Experts of a small language model: 64 experts in each of 5 layers.
Below are experts of layer 7 (counted from 0) of a mixture-of-experts language model. Rows are named router (the router's row for the expert) and show model dimensions 0-95. Each number is 128 + 24 x the weight over its row's rms, rounded and kept within 0 to 255. Numbers have three digits each.
After each expert's rows: a language model's description of what the expert responds to. This comes from a sample of Wikipedia text that the model never trained on.

# expert 8
router:144072148168119101120106171121127127111168125114138129133168134135109147148119150141121168120097145132133105163085126141065112090130130130125153150104090159105103155158127140136120170126107129097183161106103102137101120137105113155100103141115137115113160139121144136124121173096138083108
Description: Number tokens inside tables and score lines, usually between pipes or dashes, such as match statistics, tennis set scores and list numbering.

# expert 11
router:128117127157126115141122138112095105111118126148198166114148118118107097122101113126132126124107087141106096129143137153127140118122119123098109137147133103077109099054143135152141148116117135102122101130076135126164123180140110119119122107109176134119077143122133094109118092150077098128
Description: First pieces of proper names and words split into subwords, such as San, El, Van, car(bon), Den(ial), United in United States.

# expert 19
router:143150102109094131121164119101119145145111127132099082109077148135180126110118105085104179155140122155134106150132122124123147111108155149151122176140152134128129180135160123099111092099103141102102080130141092126149126106157128089150141162124107183117112124122096166101107107171125155142
Description: Commas and periods ending a clause or sentence, plus clause conjunctions like because, while, although, but, and the word war.

# expert 41
router:131112129128135082139122098205127138092098121165122160131175103102116112150115093122162144148095084168108114121092115090130133116144158140164121125133098119088125138158129137091113148149144095128119123167128152130098135126111151128095085112098099117100102158144120153119093116100127116145
Description: Short syllable pieces inside Latinate or scientific words, such as pro-ba-bly, Ox-ali-c, Chelicerat-a, often in taxonomy lists.

# expert 42
router:127127129142114147140126127111093156159158132134117160085153130174118091114090120100118121140151110110148113128139141121135096190143115095126161107151121124137118167123138073155117143093122152139116082120130166140130139175096107116104104113144132142087142118157067167164138135139098161141
Description: Pronouns, relative words and auxiliaries in running prose, such as it, he, who, that, has, would, can.

# expert 14
router:106172136096170080133146117137161160147145156164109089109109103122163148133120156138088122167120132126157152151141126092118097140137094127105148117126137143094120104142133135115127126129169120119086134140140135129103092185114150131083120147160119149164115143143128125119120165138138137176
Description: Opening parentheses, en dashes, slashes and braces, often after numbers as in 1978–, 823/92, per km, plus word pieces like un-.

# expert 15
router:112141140143101149136149119135169132115133141117084116133126115133115121161110144141161122134140132089131101153122132149161127126144117149146100168128115127196109079094121122090106142106153091127120135136138159158150144110128138115142140137125137149096168138113073134151157156110174117094
Description: Single capital letters in abbreviations and codes such as AZE, 4A and APIs, plus byte pieces of Chinese, Japanese and Thai characters.

# expert 30
router:179174157141133113122150114132118137132106107094124165164137095099129095149177126101113113113145102108105134116134116101128138139156108071115116140111111099122127126095135069123104107109155116088153141117138146101132150119116154136126127151145103111138112087101131127104159118111132111111
Description: Opening syllables of given names and place names after table bars or list dashes, such as Ale-ksandr, Mel-issa, Na-jafabad.

# expert 39
router:108134100089090145083166147110178160132128137156121079132160160123143197097112130118102087083127151138105107168102138133133134122151189151133126156147162106125116158136109079106143122125101122122106122135134135084148177107159105143141130152144086157148164110115146169140123135157123147153
Description: Periods ending sentences or abbreviations like Mrs. and W., closing quotation marks after quoted speech, plus some commas, question and exclamation marks.

# expert 59
router:126144094095172167118159139121111162168106132127169158163142083152091122107147195153134124158146162114120184137092121148112140141138130115140110139151140114128104135126123140180105163120121111143106114157142089167106139150130132136095126111100103117142116098124136115117165142147119117101
Description: Main verbs and verb endings after a subject or auxiliary in narrative, such as won, played, served, finished, enroll-ing.

# expert 10
router:115106144130158137158086149136099100142173125111142055122083156182097126134100126116151133160129139102178090130107128096131081110143077174124119124151136132121116131128122143142101128126155130138127156118104138081116141080119131093148184122152150121164145081088109168165160144115127102074
Description: Determiners and possessives starting a noun phrase in running prose, such as the, a, his, their, these, plus possessive s after apostrophes.

# expert 57
router:147143158108108104137107131131166117135109114105116170097130121121109128107150111138122077110155101144094148102102106151094143116128158104085137152140095166115141119125122121132136144151143112153126124123094099122136156086132133150131120155110112126109165138187179130094109164153100137175
Description: Middle syllables of transliterated non-English names, mostly Indian (Thirunay-ina-, Ghanta-sa-la, Chattop-ad-hyay), also Turkish and other proper names.

# expert 45
router:135136147146182148148161104146153115124109152145146120123122141103163118111113131081106129137103107077108107146174108126136109127132140086154189114101162135152141171134117089163090113134100133097133099134157139101165138136130153108109154127137122134113101098119118102112131131131138149135
Description: Subject pronouns he, she, they, who, plus first pieces of split words and prefixes like re, dis, un (re-hearsed, swe-pt, spe-nd).

# expert 38
router:147122049125118147130107125166105139157124112129127118146124151136092144161096115122114129094123083155119143111153172108140110128159159137101168130124110192126101102143081157111147112103135140138111135132125112080094128162172109130126099109172142116130097132113113122150128137113064142138
Description: Function words and commas in demographic census prose, such as census, family, terms, because, where, each, in household and population statistics.

# expert 4
router:162095131141131102131150160123127159140177135164101111133097110090158145156078150149103139123116116160107096148125142142121113102164136145105155110123106169126123128142136137118111157133087101072138160105141128084124148114162127150104146148131143114126156111119111125110120113177165117124
Description: Digit groups inside numbers in tables, coordinates and dates, such as vote counts (16,098), percentages (53%), coordinate degrees and 19 in 1971.

# expert 20
router:128167131117117128093144125161080108130124122101122124149098105119168155165098136084142098126156159127157128152100153085121130103100096127150137148123152126119146099132150102115118187105119108117100099126131120144110111101114109100085149110140101134135129183137164141123132108150150146176
Description: Pipe separators in tables, especially after numbers in league standings, plus semicolons, colons, and list-introducing words like include, including.

# expert 12
router:094143124119147154146093088134097128098154112109114106134140099131106131159150081115131139112099145146122126108139162158134127124098113133099156129165114133110094124158118135109114124144170129142159089163107096130149139110099103135078143106112075097074150181165165104134128152126150131135
Description: Science terms like protein, gene, enzyme and cell, plus semicolons and the · separators in asteroid tables and technical lists.

# expert 60
router:102095123108133111086117104116120117132078118134157131151142152119100139123139115134146125125091155135129150127111111118163143145121163195119132113120111119095116147156152112110131144137129144142131108155088172064120142103120157175115070131115119097152136127128111087129112097129174146151
Description: Words in species and biology entries such as Genus, Species, Binomial, -idae and Latin name pieces, plus anatomy and plant descriptions.

# expert 49
router:163127166173148138176163100104131090173125168129130108142121126115119143144172138171169125129154137126139166138158139068125092147122096137184137138103119130093142097124114138117123126117102142114115130123138124095155157149146113124167130102133145160128076117116065111134108095141107142114
Description: First fragments of words split by the tokenizer, such as anth, pr, bl, kn, and raw byte pieces of Thai, Japanese or Cyrillic text.

# expert 27
router:136090161124126115155126152106103147138162122129127078127109143122082151132079162123118163142114100102121102126178109141111117113142109142106138097127104167116096170139129112113103119138109160112102163113130094103104101130101143156088145151156155115143161123095124143125115137141133075101
Description: Numerals and number words for quantities, years and scores, such as 1 year, seven of, 17 in 1781, and dashes in 3–6.

# expert 21
router:094149109134132135096149177130060096145128113107123127098174111155136146143132127155155098159125137173128144135124187109069092083155111145166111128104112182146130087092141132162137118111102135120129109097104128130112111126109128143140094112161140122112126172167141120147108172091124166146
Description: Equals signs closing wiki section headings like === Seeds ===, the blank lines and pipes after them, and table header words like Team, Votes, Date.

# expert 29
router:156124119163100127082163126149120111147153102137128129160129159122160162155116139093157121114092151167115182134098167120112133119115126132158148120177189124170101104131107169119149130118174125127102098115160126112101119160102123124094129157103106131130097167134147147138097106146124131138
Description: Pipe characters separating and ending cells in wiki tables of songs, results and elections, plus semicolons and closing parentheses in lists.

# expert 13
router:118160093087113146125110097128091158152115107144112132087115151177165137095116117121130119126183129157153089121129111133109127133128122127108151098150123176127144131134102151125118130115129144092107139175101154163116133143096066152130171085109090116150134133145099146144156161112117131108
Description: Nouns and plural or derivational endings that close a noun phrase before of or punctuation, e.g. cost-s, role, development, loss-es, story.

# expert 47
router:143111129150109139122111156131116114133087125125099151077140134144099111067127115190109116150130118160116109103094129147085173114124127102160107148139107151151129153089124151134181144133110160085140149132138092161128110141146125094125159123118141131154136157166142109127169092152105126154
Description: Place names and their endings, such as York, London, County, -ville, -ford, -shire, -ton, in biographies and tables.

# expert 44
router:090121124120118118105156137160132142149130133148109171171124126153136142133171123154109154140120148114157162156113131143142123169119143134105111082151141182116146119126144146161103104098094115174107152104115132126133104113166125096087091119139132154141137112101147093152149118147144106139
Description: Prepositions such as in, of, at, by, from, after, over, usually followed by the, a or his, in ordinary prose.

# expert 7
router:141124105101131122112112156110143099101130109121145107099151134151092115094166119133138106125110085120113141111114113134078164151146162098101162159121112118150100126090124150112145141149127140132158113121121117138109110088096154157113133100119106104138156117119135109147099072166090127134
Description: Final word pieces of personal and place names, often in tables or credit lists, e.g. -berg, -ić, -sson, Schopenha-uer, Living-ston.

# expert 50
router:150098106108152137152102153124133125172186137169141091133098103172100156067089145152132163137148107122136148091143102159143151130122111121099142100109125123134139143126142132123121124176183106143111159132118117134137102159111173108095157159151108139153133097110125119119139160151124138101
Description: Hyphens joining compound modifiers like long-term, slow-starting, plus list-item dashes, year-range dashes, and adjectives like long, short, non, un, an.

# expert 31
router:130132119100125171144130117134081095107140142150120122143128114124088132113173132115121150090155139142161134123110129104125122099093168152195158095121152125125175102165167114111189145136132139081131140178128105133131110135114081141133125104117134149136135156179067124128137106144138147114
Description: Inner word pieces, often doubled or clustered consonants, inside longer common words, e.g. cond-ens-ation, f-iss-ure, bu-cc-al, ag-ric-ulture.

# expert 22
router:158137131105181099103117165134069157087059118143140159098155130140167111168114138147132142133111147135155109133150154136102132124113122146149120119126125150143147134113145132131123095096130154100174128110130198136122172093126106144151130068122147127110091140168140113134122122100125148117
Description: Equals signs of wiki section headings and words in heading or infobox labels, such as Early life, Background information, Personal details.

# expert 51
router:123150152127092181113117124093122123082107116112159108083141123159127136101156143133158109107106119126143126118100116159150128135088119117128124146170190133092142090129130136153165099136173137128133112172150149157114181099103126147158089112110169130142126142136108132172100130108111141130
Description: Role and job words in biographical descriptions, such as player, politician, director, member, guitar, and the endings of singer-songwriter and explorer.

# expert 35
router:061142106139129148148127076103094147122125108138166107105123156184113144135148126122120154096157138107124134128135105162142094142087165107081128110194156163140138137152141141184167100144136151114117153143130128115131124159081103145127131074155173089101176118145093129132084164104081121090
Description: Common nouns and adjectives right after the, a or his, such as film, single, song, primary, main, role.

# expert 1
router:098130124090100114138143125139115123158081105158091133156149093180117116128137131113102129150153146125148161122070142117163153110113165120132108110158147131139129156118153143145101152107135120177121109095064127162147102088142127119120148127148120101164141108110129163137142144101125147106
Description: Prepositions introducing a complement after a noun or verb, especially of, to, for, with, against, e.g. access to, sweep of, cooperate with.

# expert 33
router:112155142140134115113151107106152130151120095137106124082125131099150126114120115142106082146126119086135142160099131067149120124133102159121131141122197079166109113124130085100143119134169151129100159148134097132123116110118101143157170177110129086171102077075126147135126172110158121107
Description: Line and paragraph breaks after headings, short descriptions or list items, plus opening parentheses and quotation marks starting a phrase.

# expert 55
router:069141118136116166098150144094160136100125117067126128146125100148117100118183128158115117175136167117114151139134182131130143147128083118134118160130095110167109122092116123127096113109119131138090119148161147156137163106097125130116119134120167094130160078141158105164139140107145124175
Description: Table pipes, line breaks and country or position codes in sports results tables, e.g. USA, ITA, ESP, MF, FW.

# expert 2
router:124167146142113096137148111193134107086115151156134137149102122090188100139147080169129110104157084095118134113151104121169169106105138140149121115077162086149155165108086105156126167134100091093126125119157154113178114136127161118148099130108144110111105098105117101131132103148082159136
Description: First pieces of longer words, often Latin prefixes after the or a, such as de, di, exp, pro, cons, des, ab.

# expert 0
router:129169100128147093106143167154123115113183132138121153129124175121139105110148168129099142115133132098134141140174167150101102157111150129125116141130117112149149145118103132144151078115122105121159130092093126116117144161147115128108104133097160079150123166074121167132126135144151126129
Description: Month names and the words around dates, such as on, in, commas and parentheses, in birth dates, releases and career timelines.

# expert 43
router:110159135139125170151123136133117123137153126103166111121139147114080118106137141125135124108109120109105139086110128156178158082164129157137115136115087116145117076111092080140104123129194154116125128114101117133089152155145152107105154147150120146127106124115163087083118106153126081150
Description: Indefinite articles a and an, often starting a paragraph, plus dashes in tables, award lists and track listings.

# expert 63
router:163122096152154153129130149120156163134154100125137162137130104146087116113080149113129092150107123107158090131134155140125152141115097143106143131134152077144104159124167114128127163115123097149109172116139164106080157151120142105142121141107127119118114120157120164125127146122117118150
Description: Forms of be and have such as was, is, were, been, had, plus more and most after them and the adverb ending -ly.

# expert 37
router:152130161194099123171109113189138134065148127140132141093111110114136129116105080087118151162117139163105139142145099093139105081129146090103125157095156094121143147139152101144084131126126094167121135093169158106152090149163134159114139126114139141109101093130141098117112141135126126157
Description: Short first pieces of split words and names, usually two letters, e.g. co, so, ho, Jo, Bra, Cha, as in back-ho-e, Chamber-lain.

# expert 62
router:112135148169113151155114123098135121101141115075155128089130124171079120101120190194140129172125135094132112134125123144145074108124118134128130123098123149112173096103123185145176109146111154105139134143135117129145093132094140106123121133121136150111132138121142084149107094095118104110
Description: Ordinals and title words in sports and awards contexts, such as First-team All-, Third Star, Best, National, World, Cup, New York.

# expert 36
router:140151090146079177102160092125107155118145131061189117137127155150145117110123135105144129161109156138070134131125124109170152101108114101115122131161170101181149127130113122090156134092139136153081071115139127118137152107130153099101154113113142122137144117169164136087148080175090131167
Description: Pipe characters between table cells, plus dashes, colons, semicolons and line breaks that start or separate list entries.

# expert 32
router:170164105090091162131097150150151143099136105133161116111107123114154098117113143134108102154099140159147165123130107177164111113087099133096162071141167113120092175144148141069158120117147148159150148120116103142153126142074133085140088120110137086161113124115165141098092149106120096137
Description: Line breaks and the dashes or pipes that start infobox fields, list items and table rows, plus field names like Website, Genre, ISBN.

# expert 58
router:134097119126125101123161133114146152169151105133102101105163121071067154138089126114157142128139130130147085136141139134105118136156115126104093158158091129137125119141168144123103130107105095135142133146107110159125095115089159143154160140100081141110166141102123144149090157105148132120
Description: Digits inside LaTeX formulas, after braces and carets, and in money or large figures, such as $2,856, 000, million, \frac exponents.

# expert 53
router:122121117104124114128137126112142131112140103107119130125142098118149128125123180197117161129152138087128134138111104145131149146145118101151097139172120142100080124144138119130117119140093175135140141116113108180157135100132114139125124160157136107073145156146098153139130148117152106104
Description: Single capital letters and short letter pieces in codes and abbreviations, such as asteroid designations 2005 PT, SR 14, N University.

# expert 26
router:123101114157113129109138153121132082139137136136142168159066137159118124154125120131146142086116135094132124121086097121156125164116131121115100121111183161151166138149122160116147089145152126124132167122078126138145118119125101118149138107139131150111097170150104116139123095107143118081
Description: Word pieces such as st, th, ern, ast inside names like Rajasthan, plus South, North, Mid, St, and the preposition under.

# expert 25
router:175133121125155133154129158131167174143124172137106105139110144137146126110124103092096138128127091165175142151136105154141134105117120138164103162114099107138142153103163166118112115123111091138141073117115153106097106140102155088149130132168123162150159128146084139126124136143110104131
Description: Words that join items in lists or pairs, mainly and, commas, as, or, but, &, as in first and third or novel, 2018.

# expert 9
router:119113106168128088112126137098147105092161145118139155143139086113157166127192154144100107116137117130135132135122172091116088131124131155095171109095106125148129074098109172089122085109149152170143109140147170124123155161130141143126125137124118141149122114105126101139156159080106102100
Description: Line breaks, double spaces and dashes between pipe-separated table rows, such as chart tables, squad lists (MF, FW, DF) and fight records (Win, Loss).

# expert 48
router:113102114155120111111116102097114134134111112134124095111120130166153121111098109131137101100078127137118126128135152161137147123112136102138098102149176143129165104109166159136173150169106147068154151121124114154123124111143136155149149123104129139128115191145155126110158052160118140114
Description: Country, nationality and institution words like American, British, States, India, Spanish, often after the, of or United.

# expert 18
router:062097144114110169135120164159145129128149180135141093128129163115154174111119152151116103067130098171101168069099124138122126111149145152186116168144158109112133157146120101120129149104110114119130127137123151127131158106165116110103112131135088180116149135132135155116133141137136077140
Description: Mostly full stops ending sentences or inside decimals and abbreviations, such as 14.53, U.S. and HU-210., plus single letters finishing words.

# expert 24
router:128152123170152123162108107093145105145105105131135076146080096107133105158118116121128116129140155149150138134153096115146110115134139156196135147126096146097091097147133108093096108132119136102143118131156115134156139097143100090112141144139134133135101095120107148122127108097133142144
Description: Capital letters or first pieces starting names in tables and lists, often Vietnamese or Slavic names, plus raw UTF-8 byte fragments like Đ.

# expert 61
router:141110144105120076121141115126141125104126129095147161167176130165105152115162168126114157111151146112107150075098135079101127107169122112172123103103114128110141167134103117170126158122134134150133132190113135141153146134137109136134118141128128152112099165068132112085171127114083127131
Description: Words and word pieces inside song, album and film titles, e.g. Man, You, Love, Be, plus splits in names like Wi-t-ness.

# expert 6
router:130133180110105089151134120162136150106127132160128135106145125105168101130132093103127154097124135131125146127097111133128144132098137092119109133090139117119144136109116118122115110180138092181127141094096080137120111148102140154122090132128161095129120090107141146117084095104163133188
Description: Short mid-word syllables like ti, mi, ako, gi inside Japanese and other foreign names and words, e.g. Hisako, Toyotomi.

# expert 34
router:117100107103126124153114137168118175137156136123131106085140118137116142130135111173130111126151143160134095098147172161099100161123104139101104109127099145122119110152105138115149156101146104116162156197126127161142102168136063110158119136119109150140145154156121111142175123100160102123
Description: Units and symbols after numbers in infoboxes and tables, such as km, sq mi, ft, %, °, ″, and closing brackets.

# expert 5
router:100189105122095130102092090124134121124139113094120154104137173145107091106153114113138138167121122131106127137152123124118165145109140120139120122188131154122127114117106171130164153101104150134154082154156111155166107086126138129168107108146119109105195180152150156154154134071085120123
Description: Final head nouns of organization and award names, such as University, Cup, League, Council, Society, plus closing parentheses and quotes.

# expert 40
router:104131115133110126119124172144142109113071156085113163165142137149139132145155154163148101163166076124131151070132088130071156158126142136131166134143107130122125132112094106125140137120113117094094120134121141167079140094143104130137139144125100135096119160119100141085134126127069136120
Description: Inner letter pieces of non-English names and words, often Slavic or Hispanic, such as Czech-os-lovakia, Gonzá-le-z, Str-uv-ay, plus accented letters like í, š, č.

# expert 54
router:109155165095128139087117099137120113126122126132141139123123136134066133084172113117137142118110114136124177109132137108143150132111146093115116113121166122084112101163109100176161113142184150123121119144157113127176099139122123148157122118128139151160159134129132140131098134126119163091
Description: Short common noun or verb stems that may take a suffix, such as head, play, Street, Park, store(d), bake(d).

# expert 52
router:145111104122088120108120170101078145158133100116146124088181145152092126088166103148147114136094154097139114112093110151105133149124099124143141109105109086133091145132113144105137126126135130119120109125133125107117132095095147135160163112127149099120153142161140128111148115124141136116
Description: Closing pieces of personal surnames starting sentences or in tables, such as Mar-k, Daw-son; common surnames like Johnson; pronouns He, They; and citation closing parentheses.

# expert 3
router:127101107116156122112129131144141095157148158100159131141115133131093119135086098112132109163148144096172104129101121076118103132147102157117130108091138113158118106149124173126155167093143099130163144106100138116160151128175119058136172134142139137124130097158144135091151131133141144145
Description: Mostly the and The after of, in or at, colons after infobox field names such as Coordinates, and prime marks in coordinates.

# expert 23
router:129099083118176145132113142161100128151124116139163087157107130156113150147098147098126132103146148096150103136133155112112110119176143127105120139109132132125144114111106152151107141147128122140116134146103158141118137096125110086141196096136096123160093080089130097146158155166116134087
Description: Determiners and quantifiers following prepositions or verbs, such as the, their, this, such, every(thing), same, own.

# expert 46
router:174147136134112107082113119109123107147122101121091149156147088105132100151174160135163149132094088099128140145143116106122125151128149099157095100147095101124083138100157104119169106172087142092152122157138092138153142118168112158151135139147147160171093151144126093086121113158119129109
Description: First syllable pieces starting proper names, often foreign, such as Har, Bur, Mal, Kar, Mac, Shir in person, place and taxon names.

# expert 28
router:107073119137146144143101133113161119131099115148161081146145120203101145129103130163163120118125131113137131080087153151132126137141134129126139122170135137104134131151156163138098115126157065160144120193085130109120139113113123112139144102124145119143140141163172117129122120148094176075
Description: Adjective and participle endings completing a word, such as -ed, -ing, -ant, -al, -ous, plus whole adjectives like different, significant, largest.

# expert 56
router:121108139148154108093136110118160143137114150077144121154090135116167089142110129092138118126140150144092129145162120162124106124155142107148118174154128092139095149115122106112123127149129102112163101107170155144125124117136163151144117162127136089070141067084089144137113139137136117095
Description: Single capital or lowercase letters starting a word or name, such as initials E., German nicht, kann, kōhai, www, U18.

# expert 16
router:128144117097137085076124140112118098148143122118092104123123142170117126094109155105111172125150140159138109182094114114153143146115191139118114117156103116129139135115148130161168140116134128137133142140133094138093133129169139093128096106119135081130169135133139170128120126106164161110
Description: Four-digit years, or the final digits of years split as 18|93, in prose and tables, such as in 2007, 2009, 1984–1985.

# expert 17
router:087141127106160090115133147146111068126135137123086122162103162136174151123150177166129151107132155104167085105165158106160130177108160144132123110158126144151173156125093125138147125143115103124134146123114111090111114125163089134129103083113135104134139141095105155161120108156137138126
Description: Month names, seasons and the word "in" in dating phrases, such as in the fall, on 15 May, in the late 1820s.